config.toml
num_hidden_layers = 9
n_experts = 160
d_expert = 32
routed_scale = 2.45
balance_bias = false
lr_router = 0.00115
norm_eps = 1e-05
rope_theta = 22900.0
attn_scale = 0.125
lr_mult_qkv = 0.5
lr_head = 0.0142
warmup_steps = 207
decay_fraction = 0.283
dataset = "wikipedia_en"
Below are experts of layer 6 (counted from 0) of a mixture-of-experts language model. Rows are named router (the router's row for the expert), down (a neuron's output weights, with its number) and show model dimensions 0-127. Each number is 128 + 32 x the weight over its row's rms, rounded and kept within 0 to 255. Numbers have three digits each.
Before each expert's rows: "comes before" lists some tokens at least twice as common just after its tokens as in all text. This comes from a sample of Wikipedia text that the model never trained on. Tokens count by the router's weight.

# expert 138
comes before: " |", ".", "–", ";", ")", "°"
router:070156151151147078102113174078098106081149061143047100095127136126165111131158081087209104111129120077113165128130114151135137151150149067107117164107177132077072113099130162112107176127148092134122147138123115132142106112102176129118123203102074074143079156105110166117117164108119102119145143121103129113123198147191115127178091096196101119098149135141118096090119051114161145128143
down0:160128122151147139181094124163110169086119114162099085158141118100127094157106197100103138153183088133114172069136183200105164108101123118145121136072162107126100114112064163124119125073091165110099159150095100148139082118171096166173108176119164088075119113198159116106113128084112151130158138110117148106114107186016113114096117144130143142103114168087103122134093104188169123153127
down1:100128122127147148134135147151076145155107176164172141128164159056096163134132121171046134139133137106083110202128124105108122125137148121109167099174146090098112144089170162149165127111067084137156141172088157133161155080138080144117163095116133107179149147124155085125073116131126180106116062172100155117043092148109133083124181086105125070152089137098090115148147153206101095133108
down2:188102118122151153133162116147111127112094130179103113038081147120141178102107083113101175095165092189144108194115178098100124170162084095164146166178147189079100145136101127119149133082067136107141095135185093131138134113128109149136133176147084153120133153106171098072130086165179163118125118218085100107095096105085142089118127089108185090141114116132148133088121137125098139148148
down3:071123112113131157090130185138170194099129139102098142115181133133208103168121124155109116142120111077132140180161111160106077138150176167124149088111094092151139131139139112192117119137144134067107156088184143059126146131139127140094083104101113103138070089108121132135094154099131058095101133184125182197183115084166154113133139146144066174100102179172116102099154179129129129091107
down4:087175121171111109150188106121086107071142122104156088082129092110137115121117157121137072127087087154129133151088134124172079198109153101118131139166103183166141147161133120108153159165127115161190100135124113203111148147095188134169091206122140127126163112146122091135122139147028128124141153120093152100124090142150085089122140097116121114126091154160155211092132114210125121067138
down5:138133101093119218148093144085126090081130107118129135181160128134124167170126168141154174154139117138151099070134074162152099170121108158165107153047114115102141105127109166101117121141088136064106096104109145089056110126159191179111040167159107081175111155162187076081127139156149134153130140124124122166154195154146169113185125083102153135141135152125134107133137123136163094087120
down6:136122101100159045106091117192065118166126139114101087081205162176148072104111133124110126150109198136151109130123087132089096160153145149069188176169168127143075113128092141129120117166146150125125147103100120151131122118147109127188122119196119129100131165130099168137144121113124086103121158165112155183132157136213096133114171064172100100160090115110111153122163170192094138160135
down7:065146105197156168191125108082201125127163152142138128098114166085113149095152090111123158123100100149145117178155222137114067121104137087109143112104096167097089132156154149079152126145119114119123096139080103140142125146150133074079118153097113125173126176117077103192173116166141221105149133147110109114085088092064096146167135129131162119095164190125125115154151089142124150135160
down8:094169109110114140140131156143139077141119200160127133113120137173127187115113126148152134217160073143165123086138133096159151151085124114162093093129158145114178113105122163173169124125157101125114166128072139071148149160134153121160125071095061067199105155176112137153148130093124167101083116101181083127104152070050076143134184130127150145135093049122154169118144139116125141154126
down9:141152135114172129094129154095142099100110166114145142039108154083104098098157143145069113134127153104113107114104221150164123143122128176192115118166171179094164128065117118046114158156166117178087136099077134146084150145083111137152072130120132172160104136096149126104105124168145170109153082153156172163154131119166145109133164151133111147214151096139119086185153149079119131167100
down10:076150105123170178087129103148096097148129099171158117105134136116154189115170154178171183120143145114118141179077157103175124116125131118149131142134088093104111127115148119141072209063111160107135104085145150142128149102105118157207063081150158161138119151113113078131136111169132180176114194152132149110080164124189155121130113089149064134170099154111076175096137099096167084150152
down11:115212107092159145174145099129095081134091110164148097131122093158058131056106194182167204136161124151143158156106149079132122086150129101154147087080185172092132159155134119090169067144071107105111097179141145121157124104127127150121154141134116132134112095081117121097133137179099130167117136091116093108083188069109148148128132099125133113130152101103177118147162207092125088161123
down12:127141121133084120113166151139217171135122107113093104101127153101105137158136152155093151156171078218132175128152102179147079142112153068149159115115186147212142126131122112142103121158171141119130125116137167156128117103182141149133159215146142194160101102092151095167081061124121195141141119135159092121098095108086108099155102127172104075077132123119193165155135132118143107145145
down13:143117117131169133100130106104114118131091104182133209149127148167116145155140106105103069117075112125119079154093148122117155205100184125147151155130149136158214180133110103146157091143153102148171146158110110166119196146180071140153091138153123086155185136103105131165136173146094128078173113096116126070133093089148121144176138155100106120147133168045182082100167165165156115138096
down14:226150131110151071144092116129128134129169140101108111175110122072083126115176157137076140120137114069087128130141165136098194087115107088044135145119157128097102104119147102077147113074145181100076131083136184145117119153144102154073071103095176119125167140099120113127112129116186123124129092088091117122125191130169121194171143110171165115138093126195142087157122092159105115140106
down15:133118080111112101079152110148108160076124094124115142133141143142137051151132123120107120142133141117135138158130134130156188126128180102100102167213102135178141126162168120103106122106114132096164060160152112134125173156085087106130124144008091141152110157089127093214062127133110096139151138087103133045140146149111136145135117130123137180113056181155098163112109137169069139119091

# expert 67
comes before: "s", "ly", "ity", "ation", "al", "ate"
router:145087113093086107164088104143123130104106153142143064140169118171160167093094124126133162103103141158147117078107108094160160071091088195094118068144129131098174090132116149175106096141125079114152169161174146135075210145111147159126143095128115115165122143180085092181138152137185051176115118125134138100111106061166177085111175144088128118104128142137096101137118192097147089131097
down0:126085118066085129139151142145092144108100140148069078153135150087155176124100108159156129139181123110150135154062119141148073091137170177137133103173137137054138109177141092138165171133152148160169106097213114183171130144130136132170150053127137101055089126187142085153107087121109128130113114144084135128143132111106113189128083118155150139138109065078128110103124104095173113121056
down1:101073095130088139169136119137118188138073144097092141103142207075154075136135114131129161146135133193065091122112120123157101199129135116137079106125130134151132120153192100132127134123145130131124117067119114131130192114142112133106121137190121171124102184087092093137133099151114070101185161156070103150102129122065101123169057104129130229114090151101075117095117167132109132146109
down2:139160125156143060078144155195102157198143106150115192135153133125104151136080129078137105114113100135162095114133156115122144041115118123159090131153160131084110150088085131108116074137111153109105115160136158138115188138189076157183110130207107095146132132088084070129109187163142102123117162189140095119158088138142099188133117130126103120131117150201136207135145131115126138185148
down3:106131103193126121084095061103148193084106148136157170114120128109158160104101161136144127123119109092143122114148128142110138136106155103070084147061164098215124122137109134187107138117093184136118122180131096109176134128161167176140105101160096156101162145137159132047168123072158144096169142148149195126167152146150117092125197100124082117107096136050116152118102098153133148181082
down4:151174138162133131104142169138090158120085140142152103102077128170107154149115176125133102181113155189130128094099165124121164155111159154142133141069148101165110160058179130160121125092121152122145104101142119132125114092144125118091161195129133172126087113119141193169122107098157156145203139191084150112119119081117091135098129131157148157161065231124112176119088119186096060086164
down5:128091127079141190167137126088167132107108125123091126103122135136119109148119159161163121192140144141164141122078083078104114129085116059081114124155110125142082130144125145180106136132113069096152101180130124094172134103131111172123154104126103150148102153124159179096106087096106092146136122162113127134138138108144189152144175083156109129175114234048150095132141104190104029078155
down6:131149144210133108101123164161120107182114114120115185116148118135136128104068104184160126155145125124166138187101198103114105087154101096134134094107117102202142094138152111126110168159141112157185135097145149236098124149173175124079139129148138130112136110163096117112140225162123131141160121088093076123159132138084075160131105108149148137150126167123169104055100131109143115200112
down7:121197132138106080169153071153111127141057163148144113112119127144116096136136106113123133177135175087093110109087147153161091128125105100129108191109140122124112195118124111158156118167161132120130076123119135143138118146169204106125176157138089155141128148089053122165126166084095141136131137094135108125146100087153169206114171098107192118113110165178130203221175091114168171130150
down8:143094118155085115092167136167114157113130155113111073110126130143102107123147086159130184101138096119118115110113180157146122129110143128140119164136155146086146131136088163092179135092141100089122006120133115165165163142126088116108164146082139139108144037128144109160168163090124142115135187079126130085130105099061151167145062117103113177140141167214178176145151174145096137086089
down9:072126121172117126135141103164148123165167077108163099162134095089051116138133011159079150105125107150142106109097192154134126060186134142085158127123116159145158126119130081133135084153133120124036097130094064147155119129138123075110098077153168169138067158114111104118139135142106174128112142110177117197158094163081141137117159170160118110117108146178132141133169113152143125145163
down10:167138146143141123173164144139068137119111068108128114138098112099093151142091168084092146193092152114068157131172159119133188125128089090084080174121117088202156124134101116162142161120151172127061153124148180044142128085176126139118166088158099136157121097148086139174183131083168169100124166092142115125104167134118165146123139117128139145067194167094127155113140126139127152104195
down11:136092113177093166120136104156117140145087146131117072081156107119128113041093143137151146110139094178125126144168157088102122173116141125171068184133135191131108138127195113079153128167108160144128163060138071087154134128124182092131077162190137140127154164117128133136130080070118060128149114135196128060110141109158079143118081081094121125156104139129079165080101111170120131146158
down12:129141103112137121155143116102122102096074146128106110153082150178070130091066123087099123162121097135139152187108111114143151102156091205087145138121161207141131158107121123094080101067134120178144124155110167121078126166152134174113126096164130149137185127140128139098148141138157171165151163126080105144187182099111127125139124121157100071044162115166145051149116126126131044062130
down13:133158133137142099108117088126106067107115126100137135174182150175136161130186091178115115120206150088162102133073158076116062109137172196094108141102128169114165091130122141128182127102119156146091116126159115126098118147107168209136093099116083146144064151067104162116113176113076181201086150139121119159127173139090118169053091137147089152122133113102150119108126085122129104138143
down14:111142145154089059124103110091148134099117134167139167137169103169148135190135140171200133187136076121065126113128113119147078180117106083111119139168111128128132157104094126065099165139078196095122062086092143145134104172191170180126130149124168135064124103161126140104162095152131123127160064153135123082137153139166082152125110124143115192111124186111176099135162131127171078157105
down15:153066125157160159125108105122194081116114108156109171149130139113088167140130150121193126176063081091158149088131097100110142175163090149141127152097167135141114116126085092120126154182157137172113111145134107175121127184184163079112136095173098084039150094122118164091131068135138161095086201085125117162127138130137047097140124167139132141175163088109165160141147081135133139106139

# expert 85
comes before: "ic", "y", "tion", "ted", "t", "d"
router:123145080125082127162089170114107135153105119153157136114170132130171142128106158141141115074133115082126148124168137108186130132173124160126164123157096158152065114107093119124166095122105115145159159098137143160109102165165169099112132174096133076115175218157122141128180148076191125129115119119119134080169125212107151136159148155079070068058125042080136108179082120158119094121120
down0:128182112118182078102147121148097136080129067178129098113103196137145124117162078071168102131107149109123124105128091136131137136193139184133155082134130056205156087158127159122106122169130158077055125128102114161074146152203146136168161158151150097063087149133175150128115124192128125095109107148134133121091114136175123124178111135106127188128148165155157121096149114118057125152147
down1:123191106100080189174124143126135163154193171171147146110174136137136089142116123092119110112133130138154077181137127140148161108106107129134165138054148160112107078154137026130214113138099181168107118148117130134111115138177114122135121172110099135101185130118153118085121103132198130133119176132173075202112134186093100095106123157124122174081119090140180082148099149116109124087127
down2:164126096097084126147153095097177141163127131128083144143102122091119115068147191112173130140207137155162139115172164188150129126175155098178119157154134183103097121125162096115149136119163099071125106135137124116117171140159080133054124102098131157128105116176156116139123071093158133114124095187222154117147120126087110165089097095130151110119143055151134077112113181136201165143084
down3:114103121124173086135109124099132151130115075043137122131146150073159071160199176140131118110163135168121133114164150166090085141138155160077170119136098094110121118117139098104163088192137166020050119140096149101105111125139132152179200182095142148146149117094084145099121143078144095121135121139142170166090078067123117108101102134137129140098101172103151137176108089146122150095155
down4:143121201110070130159138096114102166095142059075133099101135159103188195108164171077154129152096132173057169110124119146136138127156192087083120090143161120085086106187176157045078128141134140124117098175049161139172153136150121153120136126106126159117065106121146119118118139139123119075150097143147095121109082089145136096126135169138157136150172190149142151105144121167131143162114
down5:114104048093147145164171146178109155142204170114171160140128147143132112134113148126144150095096095167157113128084137161160172096131177159116173123138133117104170142132121135135148107167103112102075053097064157136076087093100099209095096168102068119124162063156132109076116155115087134148151088116085153110091074109153150101084150126100214122108141131126127139131140127148181097143145
down6:116115137145109114136116158128139167059109154122103088131097106104136221101151070144102131127151137059082092167138150153136161148145138092103061109112105162149095083071099097130130083091205101050134107124113162084122122104138159189154124176096148141103113079138099081119112143146095160145138104120090156103092191071143101120129089141144163125145133147173132106114202109182087133169143
down7:145104121092124122166063176128116152126189089157141070073122158108079163122104091173123081097163126099116113178086071094209121152119105126129132125144128116164115089210137130133165086106115111137118185068156176136156128131166214135147107093106122097129173106096135161113042153120096180109121124152117118114106188127123157168105126154110126099089111103147131186118134115187095154134138
down8:086100078145124051116119102156118073102128109124142122163119065132120130067125107099176145100119112073161064127082088184183109130119115062143156144120205119116107154123164154095182120076177110137118111146133103110130096199104148103124144095167134140123143131102099091123126134151121061158159114139123107188082168111076159101079109157164142121157097154182092095112153133078126135159189
down9:141084151125166124144183111162149132114119098160144111081127107082083083152147144104090149155138167129164141150165183087066138129187094126156179132152134183083151089145130140138099122077136123140078142163177165146191145080052052114070121052114121159123125140151148110143176107119180099148115144121132154142090118078149160091098129130150202100108163141115078158117144152156068109139127
down10:153150146082146137103119100137113099118131119145163098124146149105128126139137104170126077083166130086128116092172141086148101151114122166128154168089077114112105149147111113171146093056141075127181134138160049076177096147078157121096072165123131128079087089121108101134105090133167088149149123121182096185095197216193134156165128192146123150098129110065149140123160133181136125129166
down11:103092152133146201181103142174091102099087180078162142181105121160099122108097173127155141116162124137134171120143183141103141187097152092117114126120190169144148179152079113101124168083141106090147151211135037098167148144113157091110132116147164159097066133096155108194149104127139165134131124134190140111091162131135126114139149090177157129105134179149142148119085117081109189120127
down12:203116125124119132108077150099146096139145159145111175094165114157168100129131078214154130081135154142157124120161102138180141123126143125119158153125122154136157116179116111188113156054097148169143148153163183139167128077092156082122097114165081150108162108141065113108161140150152111148156168130130157180117178188153120140064136195111097063142120182093129107143113199159165154130107
down13:129084067162146158119130131194174138114134177121121144089090136108104157130123124126176143130169110099169110201138079140163130139069124184079095094133138143106084064212067148100099098167104066151116195157157100108106158157161106202122138123099098146107137115152134113118141098120108094103129171136141143132105109145114097081060150152138090105110121073147091121086125096160122177085085
down14:147100166170084063101157127164116104147080119164121109118123158099087138141180144127118168163156136200106127159110166161086132129100093121099093117128138061149214171170111190146128128123111066097092081068138116183157113130121139138210174157111117110045120139104149129072132165146130157099108139168147134139151115098090088120117128140104084145173119204159181166113119124129114119139129
down15:180110156146131108172157155130077083121115118133093161146163108081175137101121141049091124150149158100134090088177177081123191109171194136112168130111075086130108177091090107151112173137123151154169197098144118185158126190108140129140090140118113101132103140173098117119098105136146108144135100151171110100113170096168124117105071150120191062113115166097176073164157148103118148125088

# expert 157
comes before: "\n", "5", "0", "2", "4", "3"
router:097102163138179126153132122087081165152105160097125153149191101082083128165149072123123118167188092155101192097087099131128149169155120176145079127089184113128085110101134138181122137087174117127091134077105155114138068138124155083121120136117157165115105165173115105090127094122136123157153113082174187185141146134160113097167070172118081159152078140167183101143123085104167132133071
down0:075137121109186137152185144145160102103090096121129174087147133110143110099136132147123133094073158112159145153141057116136083080113140090102069135154156155144077130110141114165071124152118169133143110112139104124073141150169166111139118135166110113131113107158108156070121172157111137136109155146171155131123140111107151195161067167148109116097091021119143108157118063006116129110106
down1:066162114216231061101108098183148110086134125076178112138172112076092131155105117127145087145130136087075148076199165143137167106128150118083132139157135127136145144153123127111172120140123143100148172132076113083139166156121105137104104110075099092131096175145091085139091131134124107142110140107128125137165141080124113092139136118150097127137131097072128127095049162135191094083089
down2:156110144142122097128162164106148107139108153127090143133138144117117170130119118074080147163108101093115169152111122127085173078127119148143127110148087186121081105115117121219178107157068123092129056086060115149116127123083129165081173152083130075112071194145136126155131092125147112136106171066132104085126108069160149092184088126122115173148151198158086134137154192124150132173118
down3:070093150078142105131117145102105105085096163095142128159163141143106119126119127088080092078147091113090157141127070145159180132092114064133085122042095100149135170106165139065085167103143142110120111178113118069080189100136134098182100120126122137110144096105104124122102194093130152120150115175116124140116141136157189157077108175086147158110224129123137140090132112155113118155060
down4:136089083111168132090169211135122144086139173126142189131124180049135073111140176109058121173101133108088096134108109149094122132136118105122069111082160101164156096083099118161121092135154116128096215126161131133117174136108109165146116196128116148111099119181137140133144165126090126096100178118125107134106114135090131124128105191082165143099089104157164083135199106112147153107193
down5:103101175153119095109172191138073111132082141104152143058129078156093091128147140128110050134147110134129144124186120148160068145098109123093205120163137095165128116084175143191109158149120123124085163143105090138112161042094153102120107137192156179134146128113098095134130167112109125182151146143143082065150070104134134095164129068152110154138165102098141151121128187130136164155093
down6:142126107148183085166104148100155126161137131146143142124164085103161178129078134146111141101093139146140152119175073139152108134182180212136142049098166148139100185165118162151165135125112126126133161085162081162078144162095113103108150110113101131117051071187138087157140185121151155110139147163185112106109156163167137169123081157110145180141180123131198129129119139140117158130055
down7:165153104113133159135105147151118099069094104064106166078087063139094194131155127125114118104173167111136111196130129160150113125094174186121098136066121149107155123091108154179069184085131140112126090129142156159162190171130118062107079138133078088162158115113155168139155122171118140103076143132115106157113126124146135147092108165159160110197167163140129095201151164145123114071139
down8:110145113123173149126153183121196149128114187112152126103160136086122109130161046181122127119082149142100143134148095076127079196097105146129128089150131155190149121189144114072110175124123098162136168086118164121072106101131157159149077148135165139136104124113153118128097123116115106151120102186131176117118136159211163135102116178115174170088218093126114122103084090098136142081080
down9:052155143144126112054112053078120109118117136109139138111096128132104152122132112151110127139137124100102154146113111097120113113101114185090176126123135136110159119102165059164081133143156141119124202123141091132141087091135151143114105157155100157154166116164137137124213137134062084145082107131070115142102113185150141119110142123135226084200143066121176151078179093119101133191121
down10:118141109125161174114130113121136092165120089124144138095112137102137130106159154156143094232102128152180104103124155170179168155129137198163161163117170103138098077115125167137134241136119190134184104123167090129138127095102087151159104149095103150144158108109144136160169165132068110124097139167165089110063088119196136121107113086130077099085097090104104142142136142082094132124080
down11:154113192091163096142139104147103183115144166140077120073169121070086099166179109133142104147181109136092196064151090175166086099137124124147135131141107140147050085171071159147140138184188140127103149107136087068119127152058145098140132115138157162177117161117168182165152097124103160140155104116142177179179136109125092084143109156102145130144123104088172119113109139119134141162095
down12:130151164134146103167122126112180162112109137177136078145143166070221122120082125119058120077160173109091132141141086163152165118114100131082137162123146120148147083147123140179127120144121084147137124108149181114146109176096200082150133106138138216138088124195123117117118151107151138146087149086094147092149204182179158108198104105113109164098112175127154149111115102131129080152156
down13:082130155123110084154148115119133143127126220133103084168188168130141134154097149127158104157156076178139071097050149075079156156112164161106157180113114134107112127119161116114157097164085144120109153100136115116148114075144124175183104150121147164155123142100103153119160128154056120172094132150134148096163171119103137209121147163112143151163227106123162127131176107070093141169134
down14:085122161173123148122086123159141094153152151121164124137079099158122147162136109121152084096172080129137062134100150159097068145158150112051124117141167136188096089106119109180127070151119155152120149078106163139144104161116090123124185124143180084104178121197122133114107129149141165126076104111127116183112139087120144178166144096193167173104175107128179140171165143146093046136164
down15:100153109093124174166076125113098109110146094178157122186124154139135159076115186127134152123116125069098150190080106165108142102113088154138191115118134077132155171124132126142129154110140151129131112139138112077141109144195159150128094180188165143072112080158112091136143152106128052118106096119126169165222123074167106114188096158144182128087117135041140100122126120106117105106154

# expert 38
comes before: "\n", " The", " He", " In", " It", "=="
router:136111093111137134108180173153116110131082156094137157085118147184120164159169077090085057191139156120108079135111133116165106182107158163111173087189148134140138101099100111127124090133072143132108145174154160098137113136177127143194184091143126105079135084136186137139154081080197135118169103141173139120161067153121101140114156149091096118146167155150135080107151115136146121190063
down0:147087151179117132130139109126151165086102084119133160056121107156172137098131126120103114163153137153084198161151069110107087136123146089158078162159129138166056226103177150151137150129100136171141079115102111144165112133178168114056066156110107145150114090169139156115092141080146109092102085104176076086135156080169133083141151112147092119129149122102163069122115155140125128159160
down1:118119100163076113115174135081107152138092142114166161127188087097080156126098133178160121116164142133130069077106152146101113121134098141164123124108158154136179116190129151156145070161137104153157074149135068116145112161115144134125129198093168214183096169120182170124137153107133128096086163144195096102143187062120146132136182148116145125100085160160126116114124195140091086093135
down2:109173159105170143118101152090149119039096120154107208128143103104173072111152125110140184095151105153081128129082136108122156113159094061173091131155091152131130154113123156125096083132146144164152143080092174112143192050133089096114127194102156159130189162131099099147143129133165084161131139104144129175123113109161142140100179113154157116096156079130127128140079153086063129193119
down3:146119134156128169137144122130106146197159121101154134131130088118127139124122078167150145098125119161107141124122168143128141141200152120116145169079131119123113106146136096129124133201118118113120114143131136110124143046139140219135139151094147099119115139118107115231122141129123139111122127103134150078120117148194109059078093164125137138106146092187096116130171163000118159100091
down4:099166153124093073121149152113098164077121117163143179116095186089132178143168083151119171154137128186070112141111106097139156127133094119106110127123156199137071121103133121143194114081139184122082152121075125110129115128144149116123164136115152113144120164137105157083147127090072105073138141140089134170175073144123108081120127102097185124138149041120187103181178105079137179166086
down5:137080097137156121121165107106090114090117200091168160099174218131137135177087122167128171168133092127077050132118176200076138125148164161090149130115140172118108185112148122144140150126162128138159127078133164116149141107128126137123104091134116105100056121120129133164159098140107140108105154101187120169123184130137178193176134123125153078117135106079170148166198116178115146099148
down6:164100108085132126160139157136133112160048118147104166127133133114113132068149121143125140066192148164098081134121086083137077085157169170152073168137157116167090203165134128097143186071080061091156181094128105154155151145113105102151116185093115138096108178107141148126134157130081136138109150126114148137143118142164128157160119104136170132171108090147130111091081176034159145092130
down7:137084130114177082076130193155171112134125143129115109091166156093098088192128128149116107100151166132107094111134133123181076151140130141116178125146091102147070139176129108114117114199145172144189201174233126129122103098145158109088164058130165130107156091167139120125168181111100075147136110138077093121108119123140167183135091125151121151102189130150150126167160150137103144096154
down8:112142136051151171145102131112156110109122139133103119228134112161175073122102206090160097108112107127156122188155093121070177139145158106122079098172099174098159140083134149108121090109116131114160136140103217170114095168104079149103142137157108118152108125120138093160111104153084154095134164155120081088120098135117153122127158157107141129128156185092140210144107138201115158096174
down9:176123124186122107103132156144131064113144167142177146122116120121119143118085152124100078148180146141109167163129174070145155164066097151165093112110196118137115141132110093169117102133154132111076126152110149051140098179095120104099159117125158112149146182042119097080120095147177064129171080105146153163136124155100104125144079164101154172130141218154117081177111110126088112129095
down10:145154138103115117140170110130080106111119110118082116111135107042065092154073125135123120127113124156109121160125123098153156064135134140112062148120141168163090128115156115122117049216089195201155082185110130115077135111110159182102100164130097085107147153114150136081088141115106083130154071129164096120057117157115119112096140159131143165101208134124146102138135136129157109105188
down11:108159144077131143143077128065109137099116127131130146195093104148118164102143121106104096073168154109126116071066147135122062156133127179127160104092096139139132124157193098091097122059140071152138133137054121213170114135109122104164123129123124111124077163149186136201117135074142190126110158114100184166134098102164169130096175143141116143129136114086135140098171125142120145183185
down12:185126123115137076159093107124166138099143089146139137113118114075140122128157165146178137118153140091148090122137107150117128172112142111109113144093120144131138160129121173152144108138122128183151132092132105206150165111090120121139143183122103120124147170129153126150124159148040129162109152117102136145135140125126125140128122093138150096139090000123143142126164153059097143121130
down13:127075140121148129044143098111096091145159166122167078139093170132078177117161091116136096121088139149117139146051116133101050173115146140150156200158133188107119204163150126125176175102145108094148158148190141138135091192124117137128110120139150092143109083147111136136141093116162130100125147120125137173116165104153144092170087094171118118185159178138142203100145116178129102177143
down14:175069145127156159150151133045163068151152146100096107165184110140152102095141146145142108140111143122150156094160081124130090142083091129138103139163091169093086169141147113198193163076134127094121078134091095192183120105158093152111121175097118161161134098183139163095073140078128087115071125152134109186101136123077146135149113149103121086159146116122133105118161147120149141161045
down15:091161143156078141162181082114107158094135118109136134139122127147067139105150105092149131111114124217179104137109140070113142121152127133135144135057105107120145153116104167133065152140148082140132178158108168093119171061150134221099083121131160130106042099154089113061096114102138111139116110117102135140184096136185106085071109111132086113163178127136126113147053145086110128140150

# expert 57
comes before: " |", ".", ")", ",", "–", " 19"
router:083184181192177131115141131105066159087157126106060117103129128075142135165154091151161111112115129164126158135120144161184133181156149101116137184121154104131058143138110144112118128089164136153081117078180105180155140099096182118178143173108122077113096138118125171169133157088090107100181163144153161150125153159193105140124174128181137109129110120102108154157112096070183186152115
down0:129149161121114129110110133162126103112145067050129168122132169185187143112168170097168112113132106158175108117049119119107082106064204139126099111154138141125105097160158134150150113148108106143142105087137114121115152120077096054099101117113167147074136127136137132091129141162105118197132123135133183108152171168107109061084056126108129141113164178115127209127126059121120104075103
down1:079171132161116131133116127146125106178143151143064121169120130112103188110176096121156089155143111198137096158170165134103109108128145056120091127136129145187177080126183102136125160168176140139150119156169134173107126130087172120147064149113174089158088091182116130107112155161133130172169121164146054163098151072133096091146107184140108176134119137123141093151102209112083104098167
down2:162102112081157124104151135129114147180096103201114145102118146156129158126094048123142092066123096118095129141133131127104082112161054132065146149116093155116175142126146111075058125134063180140080124153120130104126172132147104121061175126122132143110123090114122163137086146114167154071085095114101142126145063164146107151136121159168136131125134202121102171104103138211140158092062
down3:134148103153080093149207156112095212172088186123117188154160143118141093142086080180107179148117177171126125108154165106106129114133080135125126091092099163131204105118140121088122108084107103123104122194118131126166118086139107142134102141153091112110151149122081152118103131118106103148125122128136176084127130165107106178072167214156104096157128119153103072093067142088131076164108
down4:138118115144107133075170076113110155118095143146110159125123075165141146146162145107075127158102119136144180061175115127107117134095115158171107084136097061158101133102074101085114150142097130155098148123170130164144150138079110138123195109083108071122145144153131125080125132136099104135105139130146198103054164155104098151117175136119068143056108220197124100098078185137116150160128
down5:136120164160086157128107105129126170107103175141098171129159103150181169117080238149074159155152124129126132141152207096169035123122077098137146105077123153115132205132123151102149120079147113121181079137084125152151139113118166160140166108158150047140142109116142104069091112116177160145148077130108153193102130110131118096160159171127146096146105142126135150146100103138118102119166
down6:116114155180093145111149071117114129111197133104089165162129114110108130127115152126100043142171112095115107136131076128140088132093108125131152209104152166114059112083056150130108118123169103141085117074183182120188117157106131166126178129127128081123078146122150154138123128152137045106126152141168103192121148116110138190145177132144164103132131142103181122116140138029103114134117
down7:114153093110112207102139153150088112162166173096098125175104154138173121111143151107115135148137159166106146057130206120110136125154081139088160126126149123172151145162169135130151103147128096105136144200045108163148150157115117137138149126173078184160124145063143153182081140145129154156127097111133052171067133107132121109077114160093148124140190065090158116157096186121120165108113
down8:096178119074106123168137134180136157156119146130182104186143075185081128117089169133138093144144102145167184100116168076164164094113110123106136084093098107119097124161150133163152124160100130139123140068207157069127119064178134109118172118133155105072114154156121145147157180135115183179130159104192098131139124116148109128131131191103117082147125105126127095121120110204059169164113
down9:138079092176141081114160188194125100090146137126100161109137133104104069088139182126136175168090153209132092054190150161052075093106143132090136098110102123190146073108150110108134149198160109135142185122157118092132133139123094150092135154132121180124110156114131121114139181081120149114163147121138170115125095147173145131092184116132160120155067121143175108131117156142116182109122
down10:131079131105092086100149152075185140082175126121145138070103136196087152141088132142087138154111164171128137130089127060161175087111100188101078178130142142153088133136170135186094090140163151142114199130113090109103135112130177116119177150143070104141098132147153180102119122119128143139128159165116149155103190147068175140129142121137108127110114093123167156139099079028160123154151
down11:144108164163078184157119082168147133154083120144124063110136112120100158159120089154142080122125182098133140167104159112157156155107160114152127163118138169093156123166144152129125128147123094136165106079164121160177096101190168165120116069125141111114109106110138189069168106130155163175203108091134090113099161079141101087199116080125183146103053069130123143173102153090090113140152
down12:083150095087166100113108121121081110145159130081101181137104152116133076069119096102181117120117100138121145126182126190142201090107157152108110164090140167134103155142163095164181081134106169140135106107079099079120111144123094111159178140143139130129225146083162154141178079146159139140171148101090067163114126195142104107075076177132152132121139056140113124133122141132164170130106
down13:114169177134147139141206061097156154113104180114060113201122124074147055152135159094141145087145173102116125203065091078150090106176126168174135111150116136142143176127126136089082142148142141127140159127113145131126102099132139128171090107161134115100143100120148136175148162110119139095145135110117155131133136144088141140097157111101089120199196184107052163089102091092113083104134
down14:122168134123127103132094098067076209119120131138109116160144117151139108145102106152135118153116116102133137178141149128079132136134133148158158169122116150143062167116062076075143098117140150121089063138123107141161159151146124128164096089134121114120118144211133149009096160072127138124105102157123085122153225169107100106129187120130191101090173147126150118123111118150182180134161
down15:078139120163170161174104192152155113131161134101078111140176109165095111166148109188145143172138064078122152113118105169123102121179148145146178122101143147146154118129080119136107135109182168120093129175072170150141126103151128142098116161196146127121129144119045091117119112131132132125176162112120136151125136169154073066105094148159149227116095132152173098128160090191131076074113